Experts of a small language model: width 256.
Below are experts of layer 2 (counted from 0) of a mixture-of-experts language model. Rows are named router (the router's row for the expert), up (a neuron's input weights, with its number), down (a neuron's output weights, with its number) and show model dimensions 0-255. Each number is 128 + 24 x the weight over its row's rms, rounded and kept within 0 to 255.
Before each expert's rows: a language model's description of what the expert responds to; "comes before" lists some tokens at least twice as common just after its tokens as in all text. This comes from a sample of Wikipedia text that the model never trained on. Tokens count by the router's weight.

# expert 16
It responds to: Mid-word pieces, articles. Middle word pieces like "do" in Indoor and "att" in Seattle, and articles a, an before nouns.
comes before: "| ", "\n", "\n\n", "(", "|", "– "
router [149 115 159 128 130 112 104 113 120 140 107 148  82 156 179 140 156 113 143 126  97 153 131 103  88 100 107 141 116 146 132 114 124 131 131 151 144 112 107 121 122  92 165  99  95 101  97  91 150 117 127 151 146 126 156 143 150 145  87  88 151 119 100 144 151 152 141 161 100  97 109 153 139  94 106 150  87 101 159 103 117 159  99 107 108 171 135 160  93 147 104 110 163 110 170 121 169 109 103 153 127 116 160 103 129 119 108 104 166 140 160 119 158  97 134 165 122 151 109 146 169  99 154  97 160 143 158 142 109 157 166 147 108 100 143  93 147 124 117 144 144 153  92  99  99 148 142 150 132 107 118 159 162 128 152 114 108 103  99 134 154 140 102 114 140  94 152 117 141  88 166 134 157 151 155 113  87 117 130  80 154 162 101  97 117 149  86 178 141 119 138 105 156 130 125 160 155 103 106 145 170 114 114 110 163 125 152 157 126 113 130  90 115 119 121  98 151  82  94 140 145 132 137  97 122 135  83 124 103 144  92 133 120 111 143  98 115 118 108 123 119 129  95 130 150  86 101 139 125 116  98 154 137 147 150 159]
up0 [171  65 103 158 114 118 161 122 102 117 129 154 144 144 107  98 163 133 161 115 125  77 147  94 112 122 119  97 126 164 117 109 150 130 129 178 129  86 134 159 125 160 105  98 148  96 106 113 107  99 124 145 139 118 117 124 155 105 117 156 169 130 102 112 117  94 110 163 136 127  86  77 147 129 125 176 145 112 162 163 125 159  96 159 118 125 111 169 135  80  66 104  98 103 140 111 146 148 133 154 116 119 132  82 117 157 153 128 139 122 106 151 120 141 107 117 112 132 127 119 130 117  92 167 175 114 158 142  85 152 122 150 170  94 122 136 117 135 119 102 161 140 142 153  97 103 150 103 173  96  89 132 134 120 131 124 143 125  94 105 129 115  97 150 124 114 118 111 113 138 138 143  97 140 187 103 138 124 137 122 105 124 135 143 144 111 141 125 134 118 137 182 161 157 116 111 124  97 120 133 114  93 109 182 135 104 117 162 130 101 135 124 155 127 165 146 112 164 112 134 146 185 100 144 129 139 113 126 138 142 160 149 156 133 138 127 125 131  56 131 101 134 113 145 152 127 117 128 123 147 152 161 130 128 147 192]
down0 [116 139 138 148 125 117 149 150 149 135 101 152 147 132 154 100 112 123 110  97 145  69 124 146 129 128 156 127 117  95 120 104 142 104 127 131 125 153 174 129 128 104 107 139 126 124  80 149 127 109 132  90  99 111 145 163 135  97  93 102 137 130 115 115 135 109 145 205 122 140 167 117 147 109 120 173 144 200 122 127 117 148 116  90 161 130  88  76 122 158 119 155 117 123 115  98 138 146 201 137 201 113 130 144 121 120 143 116 111 122 117 140 126 117 122 119 122 103 119  75 130 135 128 152 138 158 124 106 107  93 109 173 148 147  92  84 140 121 108 125 127  97 162  94 166 126  84 104 146 102  87 131 148 113 129 118 149 165  94 106 117 134 141 138 168 102 105 123 158 136 120 136 134 152 146 177 111 100 151 130 108 143 147 179 134  93 132 126 143 101 150  99 110  99 122  80 132 158 126 110 108 142 130 140 101  89 122  98 131 134 113 121 125 131 110  97 152 137 132  89 121 163 127 157 172 125 136 129 105 143 143 130 181 142 147 132 110 127 101 145  94 116 144 179 127 115 122 113 114 143 142 127 179 142 146 176]
up1 [120 112 155 135 108 125 101 103 108 165 119  88 137 100 166  66 160 134 118  85 160 112  87 116 167  88 108 157 164 141  89 112 157 115 158 170 128  93 121 155 131 131 132 133 122  90 136 104 106  84 113 153 119 129 107  95 129 101  93  84 125 136 132 146  88 115 163 120 164 121 117 118 114 145 115  75  92 148 132 122 117 159 170 121 133 126 124 147 136  94 149 145  81 162 139  91 169 135 123 135 113 158 158  95 167 137 115 143 150 153 149  98 144 126 109 114 117 126 140 130 151 131 168 150 116 119 155 165 114 121 127  95 111 146 112 137 134 114 113 153 117 178  80 141 136 181 126 160 143 166 125  75 143 126 139 153 106  98 117 109 142 144 130  86 132 129 176 118 124 128 129 135 116 115 107  88  88  79 150 140 119 100 103 114 128 151  97 137 146 132 153 121 143 153 157 164 157 140 123 126 149 114 111 100 150 109 155 121 164 130 111  63 126 129 108 128 133 172 135 140 136 158 126 149 166 129 117 149 116 100 164 138 118 108 134 129 134  77  85 103 161  96 145 120 151 138 121 120 131 138 126 124 124 109 154 172]
down1 [120 105 119 135 126  96 124  78 186 136 114 109 130 139 132  92 101 145 115 134 158 120 100 127 123 108  95 131 116 135 138 127 123 123 135 132 142 139 127 134 145 166 132 126  84 114 145 131 142 127 138 147 143 110 122 159 104 126  96 128 149 181 105  83 157 125 187 135 125 154 138 104 113 119 107 126 149 166 161 165  90 188 117  78  99 130  99 111 132 124 127 140 137 126 141 102 130 138  93 106 108 151 154 136 121 124 130 170 100 164 119 135 155 122 140 145 125 130 167 132 167  86 105 180 132 127 146 136 111 121 140  90 158 111 111 125 124 123 122 144 150  66 156  89 133 183 107 144 118  71 119 136 163 129 151 132 132 173 124 108  92 117 123 147  94 137 144 132 103  97  90 178 119 123  98 141  97 127 162 116 124 126  77 107 126 180 162 150 165 103 149 101 151 138 134 106 129 136 169  80  95  87 146 121 115 143  79 149 140 111 138 126  79 121 103 118  91 127 155 133 131 159 108 134 133 111 154 135 129 140 127 154 101  89 183 115 129 129 140 134 182 139  96 136 131 159 130 139 137 113 170 129  86 133 136 121]
up2 [102 128 141 112 115 119 109 117 168 142 112 103  62 134 138 144 124 105 102 140  75 144 117 120 141 137  79 142 142 136 170 134 129 157 127  96 141  94 117 120 121 118 145  93 142 114 112 102 117  41 129 126 141 102 124 103 111  90 144 112 118 152 139 130 148 118 168 136 123 150  91 103 191 157  96 153  89  90 126 149  98 134 122 161 139 141 154 161 156 149 114 145 110 111  99 127 123 172 142 136 138 117 171 146 139  82 111 122 136 105  96 116 153 149 187 112 163 127 112 117 100 120 132 158 139 136 121 104 102 129 133 142 166 142 110 114 147 118 125 114 141 177 170 152 124 119 120 154 132 111 114 140 129 138 118 137  94 120 134 137 164 152 106 115 106 122 167 169 175 135 164 163 142 172 144 127 124 109 123  90 124 135  98  92  82 137 138  91 122 123 147 118  75 153 103 165 147 132 108 123 101 133 114 125 178  90 130 155 112 112 127 117 158 163 140 125 111 138 148  94 130 144  90 154 133 138 124 142  97 115 156 154 103 123 147 106 122 102 126 131  74 106 183 150 142 127 101 136 141 115 112 109  88 129 135 173]
down2 [112 116 126 157 119  92 160  94 150 110 148 107 139 162 140  95 166 112 139 114 151 124 125 151 159 102 114 116  99  68 156 180 117 107 125  88 132 109 127 126 130 111 133 109 130 132 133 118 183 123 135 110 109 131 128 144 154 136 157 121 134 103 140 150 141 108  79 145 120 128 129 151 167 132 153 130 158  95  83 119 151 103 118 142 162 135 126 103 162 161 121 113 112 103 148 140 124  90 155 114 114 139 165 122 131 110 150 108 146 103 153 116 109  80 142 126 112 131 136 132 117  96 101 113  86 112 124 102 127 139 129 142 164 114 126 166 129 242 127 130 102 158 131 117 148 130 138 131 146 147 107  99 136 139 128  92 155 146 130 124  92 115  98 163 136  33 117 139 139 171 133 129  89 172 146 136  96 178 120 122 146 110 137 144 131 115 113 106 141 165 136 141  85 128 185  82 141 167 149 115 138 154 144 151 138 122 128 101 124  76 100  96 138 116 114 157 115 141 121 132  79 121 125 154 139 152 154 153  92  94 111 127 116 114  90 109  95 147 144 125 102 109 132 126 147 132 140 154 145 145 137 157 135 126 135 123]

# expert 5
It responds to: Headings and table markup. Section-heading equals signs, table pipes, list dashes, line breaks and opening quotes in wiki formatting, as in ==Life and work==.
comes before: "\n", "\n\n", "- ", " ", "See ", "The "
router [158 121 170 117 120 125 122 148 188 143 113 121 120 144 138 126 151  91 144  92 107 136 130 119 109 110 166 156 175 166  87  77 128 130  98 142 147 127 118 142 124 115 157 127  76 114 112 109 187 104  77 129 168 132 159 179 125  88 128 112 118 139  75 139 129 128 149 127 100 115 133 143 148 106 117  69 111 127 148 169 101 130 150  89 119 145 145 137 119 132 106 121 142 140 140 140 141 140 121 147 107 119 146 108 135 123 132 109 118 185 135 117 117 128 114 160 143 158 111 129  95 121 140 124 136 134 124 170 119 141 145 138 114 132 120 128 135  98 170 147 129 100 121 110 105 145 110 145 123 104 146 142 130 149 125  74 117 119 108 145 142 101  66 117 143 110 139 165  97 126 123 164 115 144 125 116 115 116 129 124 148 126 138 111 127 146 129 123 134 124 117 130 167 110 188 152 166 141 120 162 144 110 147 126 133 101 153 134  93 108  90 113 116 111 119 187 133 125 113 105 154  84 105 125 145 128  81 123 193 163 112 158 126 114 144 124 145 130 107 132 156  62 111  58 127 128 111  92  67 103 110 148 184 127 144 123]
up0 [125 112 152 121 105 138 117 133 128 163 148 117 109 141 103 104 131 120 173 131 116 142 128 127 144 131 134 118 167 150 141 155  93 135 138 145 116 122 120  67  95  94 154 125 108 162 109 106 134 108 124 125 140 156 104 165 133 118 127  83 166  98 165 154 113 128 143 112  81 148 173 126  93  95  98 114  60 117 165  88 117 141 115  87 140  99 152 125 129 138 118 140 136 129 141 125 123 171 123  98 178 153 125 113 141 147 166  89 172 125  95  96 104 116 153 104 104 140 166 144 102 152 137 142 118 171 175 163 103 122  93 150 118 126 127 132 145  81 138 115 154 106 120 136  96 101  88  91 126 103 188 121 125  99 124 121 136 113 144 120 121 180 126 157 159 109 165 180 136 110  95 131 128 117 117 131 110 132 111 127 120 140 133 157 109 115 127 146 135  80 113 119 175 152 119 136  70  87  95 151 123 133 138 162  93 100 128 121 103 113 121 128 140 152 184 127 155 108 104 113 140 160 150 158 137 123 135 129 176 162 114 103 115 131 105 104 124 138 109 163 107 129  96 169 152 155 112 107 161 129 159 136 121 139 112 120]
down0 [150  86 179 154 100 151 155 130 133 148 153 123 152 104 130 125 147 114 128 112  98 129 120 141 129 134 156 101 109 127 121 143 142 141 158  90 143 162 129 114 122 113 153 114  96 137 134 135 142 112 164 123  94 134 143  97 124 135 103 104 154 144 136 159 142 100 122 132 114 119 142  88 140 131 110  82  92  96 154 110 142 113 107 158 145 136  95 175 138 121 175 145 151 122 135 152 130 136  81 103  97 132 101 149 110 187 122 156 148  97 162 127 108 104 139 147  90 138 102 145 109 130 122 130 115 187 168 117 133 107 129 112 154 120 145  89 151 123 114 133 102  96 128 184 178 143 121 167 169 129 159  86 107 148 121 120 124  86 127 132  95 145 170 157 129 106 136 163  88 136 156 145 148 137 120 131 123 146 155 130 143  97 113 104 101 150 108 119  83 129 161 111 130 151  98 129 116 118  88 159 121 139 132 143  92 155 102 111 107 110 128 118 171 106 102 179 115  99 125 115 131 104 140 121  95 138 135 120 166 133  91 137 175 122 154 101 176 161 121 125 121 121 119 102 143 143 112 135 158  78 142  92  54  88 117 152]
up1 [136 122 150 149 117  86 112 105 122 104 123 120 114 112 132 139 152 155 133 144  75 141 160 137 142 153 155 134 126 138 143 119 103 139 134 132 171 107  99  62 169 124  46 129 130 156 141 120 140  81 105 142 105 133 116 140 146 150 152 126 122 130 141 126 105 143  93 129 128 149 114  83 158 150  85 146  78 125 119 145 147 122 120  86 126 141 109 109 108 148 112 128 131 138 126 129 166  90 104 109 148 109 124 142 163 150 176 143 103 138 167 143 100 155 133 118 118 146  92 164  92 104 126  84 115 116 147 132 150 125 145 146 149 139  98 139  81 158 111 127 143 138 140 140 132 160 143 153 144 135 109 141 158 143 138 116 101 149 105 146 102 144 107 117 161 161 118 124 109 129 116 163 128 107 110 106 149 149 121 131 141 153 107 157  86 108  86 134 149 151 122 136  65 128 107 170 107 151  99 113 149 126 107 166  60 150 126 129 147 104 122 122 190  99 130 160 114 112 124 182 142 138  84 106 157 165 150 110 146 169 131 128  80 134 146 137 125 129 131 144 173  87 166 178  99 125 129  90 132 107 103 118 138 134 132 126]
down1 [111 140 157  95 151  78 167 163 104 128 155 128 146 112 139 138 155 171 119 114 144 118 158 156 145 152 135 105 146 143 142 165 120 113 133 131 152 129 123 109 138 145 132 114 125 143  80 102 133  72 100 136 116 104 177  96  98 171 137  94 122 111 121  95 109 109  78 138  87 165 161  95 151 127 113 112 119  89 108 118 131 108 113 127 129 139 166 125 118 144 131 103 114 125 134 149 149 188 134  92 128 128 137 132  99 123 165 158 150 108 115 151 108 155 167 129 107  91 109 101 139 126 138  98 122 100 130 141 156 174 146 120 148 149 128 152  79 157 124 134 138 133 103 142 133 109 116 130 138  98 105 149 173 126 120  96 130 161 132 125 127  92 121 103 159 103 100 109 162 148 125 141 135 144 151 106 162 146 148 128 141 111 113 136 139 116 113 137 161 181 158 134  72 114 120 161 153 127 102 121 155 117  73 160 139 150 132  95  95  77 146 163 138  99  79 127  93 141 133 107 136 164  95  86 166 129 160 128 101 134 131  93 138 159 156 109 103 137 138 119 190 120 161 153  94 132 118 116 103 156 122  93 108 119 115 137]
up2 [119 136 128  94  76 139 147 136  97 123  91 187 130 151 126 127 148 101 145 148 135 174 119 112 109 124 148  96 147  93  92 171 146 144 123 112 108 144  74 166 159 102 125  93 125 141 141 148 154 110 115 140 127 136 121 123 140 106 132 109  97 114 132 110 169 124 142 119 128 140 150 104 165  81 154 124 121 135 163 126 107 130 159 117 112 109 117  54 173 145 134 137 162 148 127 127 139 129  99 119  92 113 132 149 128 108 157 125 100 113 106 103 106 109 169 133 107 157 102  86 127 116 124 127 113 113 146 140 144  95 140 135 113  89  84 145 144 163  93 143 165 125 113 137 117 161 145 120  96 154 149 113 139  83 126 155  90 150 118 122 124 116 128 139 167 105 132 129 104 135 141 168 119 162 173 160 110 141 116 132 171 100 118 146 129 125 165 112 137 113 132 111  93 154 133 138 124 127 136 101  85 153 154 138 156  87 160 141 159  96 121 104 127 141 139 113 165 145 142 134 162 136 132 157 183 100 121 128 107 127  80 116 139 104 176 120 107 113  66 130 143 101 156 131 199 107 136 115 166 121 116  89 151 134  95 152]
down2 [ 92 146 131 108 166 158 128 142  63 124 107 152 143 102  94 115 141 138 156 136 103 177 143 138 130 138 146 136 113 110 166 167 158 139 116 112 146 158 109 167 167 120 167  74  81 139 137 125  95 132 129 143 132 121 145 131 139 167 132 127 108 127 147 132 116 111 155 132 108 114 142  87  99 118 131 150 177 160 108 121 130 144 143 157 148 123 127 129 119 130 133 109 126 156 147 123 131 142 166 123 142 126  89 144 142 117 115 126 128 165 127 140 140 178 106 102 139 152 155 147 120 145 105 104 136 149 116  96 107 127 143 137 136 100  87 115 126 105 157 116 137 104 131 123 126 144 155 113  85 154 125  97  77  75 154 158 135 123 153  88 149 125 151 168 132 130 122  79  93 115  84  83  80 160 117 141 133 134  94  96 117 116  75 132 167 143 107 151 130  92  97 101  88 150 109 120 125 165 124 151  80 139 167 158 115  66 153 132 117 168 146 133 117 187 125 147 151 114 159 150 107 108 149 107 143 117 153 115 148 115 106 145 135 143 141 140 100 138 169 140 106 116 143 110 115 164 124  97 135  89 130 107  83 110 100 115]

# expert 0
It responds to: Table cells, numerals. Table cell separators, digits and capital letters in wikitables, lists and dates, such as "| Annie Graham |", years, "vo" in voice.
comes before: "| ", " ", ".", "|", "0 ", "–"
router [158 112 161 133 142 116  94 105 123 128 110 141  88 160 170 145 147 111 162 122  86 134 121 110 108 102 120 125 112 168 149 118 131 144 121 153 155 124 109 139 108 103 162  90  98 108  99 106 135 169 117 150 140 115 160 153 146 153 105  87 134 112 108 141 145 152 148 140  89  83 120 157 123 103 111 143 119 100 164  87 139 153  88 101  95 171 117 149  95 160  99 114 162 111 167 138 155 101 103 157 105 132 168 100 129 124 102 106 166 145 153 124 149 108 124 170 129 152 115 147 151 101 168  96 150 146 146 142 110 152 151 167  99 104 135  93 147 143 119 149 144 156  82 110 102 165 152 150 127 114  94 154 154 141 149 135 121  97 108 147 134 144  92 106 141  62 163 105 135  94 178 149 151 151 143 108 104 118 151  87 159 171  80 102 131 152  94 162 143 130 171 123 151 161 137 154 141 114 105 138 155 106 110 105 148 122 160 162 115 107 129 100 122 131 113 118 149  89  96 147 151 138 107  99 131 159 105 128 112 145 103 126 108 105 142  97 127 120 116 114 141 138  94 136 153 106 112 128 132 111  98 148 127 152 134 150]
up0 [ 95 115  92  86 129 112 160 151 131 147  95  83 149 145 139 154 164 115 140 134  82 146 137  90 112  77 108 122 163 176 154 102 131 106  98 125 137 104 122  70 137 129 146  98 156 141 136 170 140 142 109 125 139 138 128 159 123 116 151 167 121 101 153 152 167 137 142  92 136  97 104 160 150  84 111 106 102  90  94 113 104 106 120 141 124  98 104 109 129 142  78  67 185 118 142 131 111 138 141 115  99 114  77 129 144 109 162 131 108 154 119 128 105 121 103 140 105 114 158  92  80  96 170 150 122 132 208 168 136 140 131 160 139 167 141 116 153 120 132 123 156 140 138 146 150 127 106 152 123 149 106 135 112 118 181 144  97 122 141 117 113 130 117 131 138 133 145 148 129 139 122  84 130 145 138 132 124 120 124 130 175 147 115 140 141 118 127  98 195 138 117 118 114 130 138 109  69 101 125 176 162 131 116 142 108 144 132 139 109 167 150  99 159 145 134 107 138 144 187 106 123 128 143 137 155 154 138 124 136 140 129 140 127  89 135 126 126  83 120 151 144 163 117 139 160 108 142 111  91 151 122 130 121 143 130 125]
down0 [119 143 146  85 153 154 155 104 122  86 115 139 187 143 122 111 132 163 132 137  99 112 100 168 112 175 115 131 132 136 156 101 137 153 128 141 143 146 119 106 144 159 112 173 113 136 129 144 143 137 127 108 160 127  87 132 139 157  86 151 117 114 161 132 103 112 133 143 184 134 127  81 136 122 156 121 127 133 121 149 100 135 123 138 147 152 179 140 154 152 117 134 177 135 101 114 102 111 116 142 134 123 133 147 129  96 140 148 151 152 126 134 115  89 135  98 124 136 115  82  83 126  93 130 109 129 106 101 130 174  92 154 130 167 162 158 160 143 123 110  92  83  89 140 146 107 114 128 118 168  86 132 117 115 131 107  98 138 134 133 124 120 148 108 109 128 121  99 110 178 100 152  85  92 117 141 114 117 117 124 186 120 111 161  68 112 136 186 186 116 101 150 103  99 133 113  90 116 132 138 139 110 134 127 160 104 134 132 147 157 137 133 119 134  93 121 148 127 142 143  77 105 154 129 141 147 133 108 146  93 164 106 120  97 146 155  95  91 154 105 172 172 107 108 120 133  98 114 124 131 181 124  91 101 133 142]
up1 [120  89 119 144 119 115 182 144  99 107 139  98 111 145 117  99 131 123 142 109  72 121 118 137 113  95  96 148  92 160 136  71 161 101 137 130 157 118 134 128 128 158 132 109 110 138 122 120 117  96 165 141 108 156  93 160 137 123 100 141 129 130 106 113 126 117 135 125 170  97  94 164 115 119 172 104 103 107 165 157 111 135 107 130 129 134 148 109 141 161 130  99 134  66 118 111 125 137  92  89 127 114 120 161 135 103 161 130  93 104 180 112 102 121  98 137 127 157 142 174 108 132 151 110 149 151 121 124 153 136 122  98  84 159 143 134 150 112 155 153 158 127 121 118 109 136 152 127 135 131 123 122 153 124 125 142 144 121 121 130 148 175 118 152  97 167 135 144 116 156 122 153 161  87 109 159 110 150 155 123 120 109 151 164 149 110 119 113 149  98 135 100 123 172 134 101 142 151 135 122 141 113 113 177 125 165 152 151 136 134 166  77  99 142  78 105 187 132 136 133 145 184 179 118 147 141 134  95  91  98 131 156 140  68 147 121 155  71 108 150 136 118 121 127 134 144 119 132 182 111 131  83 109 146 129 147]
down1 [149 108 100 140 127 131 145 132 145 188 110 132 109 122 109 154 170  66 121 105 129 156 136 125 159 123 149 102 145 123 153 106 130 129 105 146 159 140 179 109 122 117  80 115  99  77 104 124 137 133  82 141 117 136 108 155 117 117 124 113 129 101 134 153 118 145 128 151 145 117  87 146 155 142 133 121 122  98  74 147 159 179 134 101 120 172 123 127  96 133 161 137 130 117  94 185 156 117 123 142 145 131 122 100 134 133  93 127 162 157 134 134 131 150 193 132  98 123 107 140 123 113 123 107 114 162 124 122 133 205 112 111 114 144 121 154 123 138 126 132 144 144 176 154 118 118 149 136 134 126 179 125 133 162 131 108  90 149 162  86  77 132 150 153 123 156 108 140 121 133 151 112 115  97  78 166 112  93 135 112  92 124 165 139 132 127 136 141 110 149 153 126 146  95 120 140 174 105 139 138  99 127  86 108 131 134 132  91 111 151 124 117 100 135 127 105 157 143 139 112 125 117 138 107 127 167 127 101  77 116 127  98 105 126 151 128 131 101 114  86 128 182 145 114 160 107  65 112 162 116 130 115 137 117 187  97]
up2 [105  76 145 109 155 142 130  98 142 127 113 155 166 150 136 114 144 153 140 139 101 170  97 113 123 165 136 100 187 101 128 132 172 123 117 119 128 111 104 140 114 151 134 118 148 127 141  78 126 109 117 157 133 145 139 117 144 128 160 137 103 109 136 113 161 162 120 127 103 134 148 148  96  91  87 125 114 141 141 125 112  68  63 137 121  95  85 160 123 107 103 116 139 122  86 116 151 127 130 163 109 142 121  92 109 104 115  82 121 165 131 103 114 144 143 141 100 106 121 123 118 124 112 126 103 138 156 141 120 110 159 147 158 151 127  97 170 130 127  84 135 105 137 107  67  91 164 149 119 101 126 140 155 135 149 173 156 147 124 149 112 105 137 128 129 108 133 178 123 109 116 128  82 138 157 103 148 136 160 139 158 158 145  93 101  89 158 117 130 147 106 150  81 155 157 109 138 139 115 117 122 140 164 131 152  82 119 130 128 127 153  99 107 120 139 117 113 123 120 167 127 145 121  64 143 170 129 154 115 129 121 108 117 131 111 166 141 157 177 117 112 149 124 184 146 106 143 123 131 139 160  76 127  71 130 166]
down2 [164 135 144 129 122 125  89 149 139 129 126 101 108 104 105 106 139 130  82 131 120 136 127  99 142 131 141 145 168 175 119 153 141  70  93  86 143 155 101 163 129 168 129  85 101 123 136 112 127 101 123 169 181 103 112  95  97 164 132 140 137 138 125 133 156 139 127 131 126 143 129 113 156 134 141 115 111 157 101 115 113 128 140 113  79 122 125 161 125 167 129 141 192 128 136 148  99  86 143 130 129 123 169 154 172 134 136 113 137 112 150 124 125 173 105 134 116  90 101 107 127 165 158 158 120 132 100  95 129 149 157 165 176 131 138  84 124 167 131  96 141 118 102 133 147 114 113  86  80 163 133 120 146 116 117 121 169 114  99 140 141 115 146 119 121 125 184 128  99 101 148 127 105 123 124 126 147 103 114 151 137 122 174 149 126  79 118 155 121  94 127 117 168 135 124 119 162  79 148 111 164 125 119 159 159  91  91 144 103 133 172 102 166 124 123  88 103 135 116 139  88 127 152 115 103 150 110 110 111  96 124 107 127 153  95 114 101 145 160 149 103 141 132 111  97 100 153  94 110 151 160 172 125 121 156 136]

# expert 15
It responds to: Table cells and names. Tokens in sports and election tables: spaces between pipes, first names after country codes (Mark), initials, digits and chess notation.
comes before: "| ", "- ", "|", "(", "–", "; "
router [147 119 152 133 131 120 116  92 141 137  99 111  98 163 172 134 157  96 161 129  87 147 124 101  86 111 125 107 103 148 146 113 141 142 144 150 128 102 112 130 111  83 144 105 114 116 114  82 155 169 117 152 153 115 150 141 158 172  94  95 121 106 113 124 142 146 145 154  95  85 131 159 139 106 112 165 101 106 162 103 135 164 118 108 112 164 112 151  87 141  99 106 160 136 180 136 166  94  91 150 111 130 166 104 123 124 116 104 164 141 163 110 156  86 116 161 141 167 103 123 148  95 164  99 163 156 149 146 114 156 176 149 103 109 124  88 139 124 111 137 148 148 105  75 112 153 160 136 117 108  92 138 157 151 149 110 102 114 101 132 139 156  87  89 141 104 172 125 155 116 160 151 152 157 146 113 100 102 132 106 151 164 127 103 126 146  88 153 140 118 162  88 156 144 117 154 154 117 105 145 169  96 107 111 158 119 147 143 112 101 142  84 129 135 119 143 146  95 100 129 144 139 125  94 145 143  90 119 108 145 108 129 119 112 131 103 127 115 103 121 106 124 107 129 147  96 107 141 130 124 114 163 138 158 153 142]
up0 [172 106 107 131 130 161 112 151 123 139  90 145 129 107 159 100 153 134 147  99 114 119 120 162  71 120 121 131 150 111 120 110 153 160 146 168 138 125 143 100 137 100 148 101 172 108 102  90 113 151 158 105 126 109 143  92 127 172 142 121 140 138 128 170 114 140 140 172 102 122 113 125 107  73 111 140  95 135 129  94 127 131 113 157 100 127 121 134 156 100 105 157 150 111  88 131 100 191 124 143 124 104 159 121  86 100 160 108 112 124 154 137  77 115 134 144 164 114 143 146 114 149 129 136 115 103 138 125 135 169 126 116 124 109 130 172 124 142  92 160 155 139 131 106 148 155  92 139 135 171  82 147 100 125 123 133 144 175 119 150 109 150 129 109 141 173 111  86 145 133 157 110 142 120 116 124 120  89 113 109 143 121 105 151  93 164 141 103 131 101 138 163 155 121  87 163 146 137 136 155 148 129 149 104 169 145 125 144 111 108 127 123 136 151 161  88 165 140 104  94 139 183 141  91  62 125 137 123 119 105 109 142 146 155 178  99 129 167 147 123  97 141 142 113 121 130 163  88 112 126  86 139 141 100 165 123]
down0 [124 144 144 106 124 117  99  96  84  99 145  98 146 123 114 121 133 111 145 107 140 141 112 149 103 150 136 126 148 176 114 160 126 128 124  87 151 146 159 126  91 126 152 155 186 136  98 114 102 137  88 130 172 102 122 154 114 167 112  91  93 147 129 171 158 140  99 131 158  97 135 115 159 111 111 151 114 134 104 117 143 151 121 129  88 167 127 118 101 174 129 108 155 114  78 131 123 142 123 164 114  91 155  97 152 131 140 173 133 184 137 134 103 115 132 154 161 128 153 187 109 105  91 115 146 167 113 144 134  82 154  87 155 117 137 119 166 143  93 145  76  95 135 156 146 110 136  99 119 102 119 155 115 100 118 138 161 130 156 131 117 159 144 114 102  96 163 118 101 127 103  91 177 130 135 134 157 127 113 130  77 104  92 137 136 127 168 127 123 146 146 134 149 123 116  93 165 102 152 142 117  89  96 120  75 165 137 103 133 152 124 113 132 152 132 122 119 104 120 146 129 106 154 181 125 148 142 171 159 105  92 121 123 108 116 122 172  98 102 123 118 155 142 131 134 142 137 139 111 120 116 121 126  92 145 120]
up1 [112 139  93 101 140 121  94 146 181 115 107 141  92 167 134 127 120 130 136 118 108 120 151 139 146 132 109  87 170 126 200 112 160 122 154 128 165 102 109 115 132 102 114 104 109 140 137 150 113 127 107  99 102 125 159 100 147 103  73 122 125 120 134 101  92 126  95 158 132  65 177 119 143 120 126 149 103  88 156 151 146 130 182  92 133 108 145 123 164 148 151 120 136 114 149 144 136  92 129 165  96 104 151 126 150 138  92 135 143 118 139 104 117 170 148 115 126 185 161 147 163  81 127 139 144 135  85 111 118 111  97 132 107 167 141  76 162 139 135 164 140  91 140 126 151 185 163 145  82 137 110  99 116 152 151 126 141 123  93 120 138 128 114 102 111 145  78 107 160 124 116 150 115 190 137 129 127 142 146 146 169 149 130 160 153 113 102 142 125 117 142 114 117 126 132  97 120 160 124 117 100 104 114 121 125 158 131  94  96 102 155 159 149 146 121  98 134 141 133 159  90 123 122 105 121 142 151 162  90 144  88 143 140 113 124  90  99 149 115 121 124 101  99 128 132 114 127 127 114 162 101 147 116 139 122 154]
down1 [120 127 117 142 129 144 141 135 148 122 114  89 160 125 126 161 143 107 144 132 108 151 124 141 125 104 153 101 123 141 119 111 112 126 110 147 111 152 154 106 154 160 116 104 149 150 127  90 115 125 133 154 135 121 104 179 157 122  91 112 130 140 122 132  90  97 120 139 127 168 137 158 107 141 147 122 121 154 140  88 104 175 123 146  93 132 112 118 106 115 137 114 147 150 141 104 110 128 158 135 163 113 149 141 109 159 134 158 127 118 134 127 135 166 108 108 162 156 119 100 120 114  85 194 150  90 104 131 144 127 171  95 178 115 125 131 102  80 153 150 110  86 124  96 153 125 124 107 154 149 140 156 110  90 128 141 173 108  99  83  95  80 135 110 136 163 139 101 147 173 124 101 125 169 110 171 117 123  84  63 141 145  94 103 138 132 139 119 125 121 162 109 119 126 106 123  60 108 133 112 109  99  98 151 141 128 169 168 183 116 170 144  96 129  84 154 151 101  99 113 140 107 124 122 119 105 120 142 169  89  89 152 137 144 161 131 160 111 159 132 142 141 141 155 119 110 131 104 131 172 119 167  89 134 127 125]
up2 [ 61 117 104 136 106 115 118  69 144 109 112 125 179 147 116 123 158 120  92 148 141 131 123 160  88  67 126 138 125 111 158 113 125 153 146 172 103 115 124 155 130  99 136 100 125  92 141 136 133 133 131 131 124 145 103 139 113 139  90  85 145 122 158  93 178  95 182 137 108 110 186 120 108  99 153 153 168 128 131 124 161  86 160 108  83 137 105 122 157 127 176 121 124 167 113 160 147 157 169  99 114 130 173 114 131 144 101 141 155 142 152 113 133 164 131 148 154 144 149 101 132 128 144  92 103 147 101 156  96 128 139 145  75 171 106 126 131 104 118 148 130 138 135  91  99 108 161 114 131 138 157 142 134 102 160 116 152 124  84 107 110 136 121 164 149 113  87 110  86 130 117 157 111 111 113 143 100 119 141 149 107 138 127 151 163 169 130  98 136 131 113 115 125 182 166 134 179 157 164 130 118 120 134 148 104 121 136 132 109 136 125  94 145 127 107 116 163 135 119 150 155  98  98  99 123 109 114 106 155  89  88 131 151 124 110 108 126 141 130  88 110 113 130 135 120 126  82 149 116 137  93 119 122 123 117 142]
down2 [134 179 101 127 179 123 126 109  81 100 125  99 138 168 126 115 151 109 141 170 103 152 132 137 116 134 133 117  92  91 159 157 140  90 121 146 151 109  62 135 127  97  98 112 132 102 145 161 127 114 137 140 143 127 171 169 119 120 132 148 122 129  91 113 131  96 120 106 124 118 161 127  91 132 143 132 144 158 122 122 124 115 133 118 105 162 101 123 102 103 142 147 146 111 182 129 140 164 144  78 120 138 154  99 152 108 128 161 144 108 155 115 131  94 126 185  98 130 145 112 159 148 128 157 152 138 186  86 162 127 109 101 120 146 104 104 118 156 147 112 155 123 127 140 126 114 143  97 126 144  86 123 118 165 132 155 125 122 135 119 123 194 151 113 127 138 153  95  91 108 141 131 113 113 173 159 120 175 127  94 137 135 155  88 134 151 141 125 108 177 147 146 124 146 126  93 122 124 113  98 156  92  92 130 115 150 122 140 149 143 155  90 116 129 116 136 150 152 153 149  88 114 152 111 125 150 152  99 147  85 122 127 149 122  95 113 134 126  80 144 151 109 102 138  99 117  92 144 127 108  94 104  84 111 192  98]